Weights of a small mixture-of-experts language model, trained from scratch on English Wikipedia: vocabulary 16384, 32 experts in each of 13 layers.
Below are experts of layer 2 (counted from 0) of a mixture-of-experts language model. Rows are named gate (a neuron's input weights, with its number), up (a neuron's input weights, with its number) and show model dimensions 0-223. Each number is 128 + 24 x the weight over its row's rms, rounded and kept within 0 to 255. Numbers have three digits each.
Before each expert's rows: "gets" lists some tokens that make up at least twice as much of what it gets as of all text; "comes after" lists some tokens at least twice as common just before its tokens as in all text. This comes from a sample of Wikipedia text that the model never trained on. Tokens count by the router's weight.

# expert 13
gets: "0", "6", "5", "8", "7", " that"
comes after: ".", "1", ",", "2", "–", "3"
gate0:151136133176138148143136125129137123095136102116153175130144127114110076125126098108132148129109155149157146160123168108130116144091155117113118144149115154125143124104122163168162126088073093118147100127139141131133089139164086173118110120110125170106088126107147143126104117125142148145145152144100130150120126151099186153130147110168154116084099147138090090099157118107131117131107115121083128124110160156100142132100134161097108161116131151119169111148082138071115124126157100164087171105129143114100122133127102130128099118157118141038113142152155140133127141127133107158124144122140106115163125099110064113085129097148130144127102147150101127130131096139087121095106
up0:126170120142151135157170136146085106118129124150128101142124149126189108111149158138143108130145126139136102124151145109131125146105109113115137161138120181161156146104167178079124139095130098128147094132108140146127074134153143130156131124115137122128119166160113192103094149121123132174128116148111138139102120152148140141127143077135104194101081175151130142110141154111105116141124085161096133123070105153124086112099142142093105094131111138107183157165158119141112157119149101127157110135105143177104086150146123165138111126147106123130128114101134099134067180098117135138096122128135127123137115121099087111110149156118127137138114139156116110100143102107108124121160

# expert 2
gets: "0", "5", "6", "7", "4", "8"
comes after: "0", "1", "2", "9", "8", "7"
gate0:120130093118130160122119109124067148162123153097152070100164100119083161135106152129144145144092146131081106132103118124137178156137155139102134161144138168142133145103107129117131100128091094084129130104153109135147129139149107145133137104110139117095174078117105130080127104102130113136143070140102112134118124155124126150099130118136158112130082098136147114085108112112159126123117130104119155157103140143161165087104157164109136121170126156135174143140151117095126102097117141158094139138129124160167142105167141124067122135163150119136156116116112139132123171120107107093128113150100097145166084125168145100140136152099126080108111111119137130157124097154144161103154
up0:137151131139134090129134131139165118102099087130129188158089171140113074077117097193093122105137119131145104150157142115132110096102077123130130090125129099081162115123149136156131151109142145144132082110081125135151146102103127118122093173148145152156093166124136133171115149177151165136109153150132077108090134087126119123111132164102103121131151149133127130148142171135122158143119121124139107130162123123138129164132091115168125113105128112112120107129113137138117141147133105130146115079120124112113093162090091149157166151097088148126133134131130133127146092136105174136121111119146111108158179144081125122119130106156152165157154117131118146146096145083109107126095

# expert 21
gets: "2", "-", "3", " of", "\n\n", "4"
comes after: " ", " (", " one", " part", "–", " Preceded"
gate0:142105139096101074156134120116102154116134087145139143115117116128131130127159132107115162153145157174140073151109115151122136129135101056149169142094159127102141114143133137139154143125183132112103114122137143099125125158120127094115144125122107150124135143129128129117117122117162148098149151184146165108102132166102116150096141108139109053119160108093153146123142120129117120147112125125119100103122116129152140176117184115153136146112128165163161146143144127125143124146156132111093151090107167115091132066117137124180147160179141149151136171135102180125128152166134134134147092149141097107131072126130109111126105136119151131155161140111136170157113096111124174109141
up0:123170126134127177099142147121148101149128158127149139151121113125123119149148106145130108112117130072120204139138128115142107137133171188139090126158108131164114134099116102096092110134080149143138117125127112120141139097131109147141118129117143102131103082115115129115105133149107106148097102095105108124135095095159139116161118174115140198125118148157116081134114127141139122115128129125116147190127149139085122101119069137127109106143122116084123116096126146125126100082098130140169111145146087142145096172144104135113141104087118106113143105098145102126117096112135130125151151110129150165118177128117138136132139096119095118108060120135108066105139158136144061136108

# expert 10
gets: "1", "2", "3", "4", "5", "0"
comes after: " ", "–", " (", "°", "′", " $"
gate0:129165182137120070145090115130105145126158094151130157156179130096117133139140111127114123138136130138156116121140149156152098134145130104104115135134160151145112117118135148113111214135100136150081147107158106121115128109129156131126113130145124089124137134115102109137118110178110090115166145143139138132144117116134115132133132131101114101123137152147156156103072140083118154110110142144103125113141138148126125137089157177151114127137147166111144132140144119129103139148105108122139152096156157143127109058146135147129078131096186167164093160130090149100140104100085086122154132169126197145061122131134128110158129152150134113117154145111141118083107160120123164116128
up0:141110080114137175103154127135159118136126143084125109124095115159130131099115135129149110143102137113094158137095110093108166110126094135146138132139116111091137136126136095175164062144156098109169111147133138139137109149124110123120128131111132151133125122128143166116137129083131181163109115114136123129135145160106143135122125131143139148125103095093086108174172123161131120155139091097154122132135122112130136116171120082099143152133111095137137113122105128138157101093147144130115096148114109113118151183106118137130184149167080093085197102133159133140142164139170153144098119115146058134174129128121114136077124089099115124135105133145094133168116091121134096138116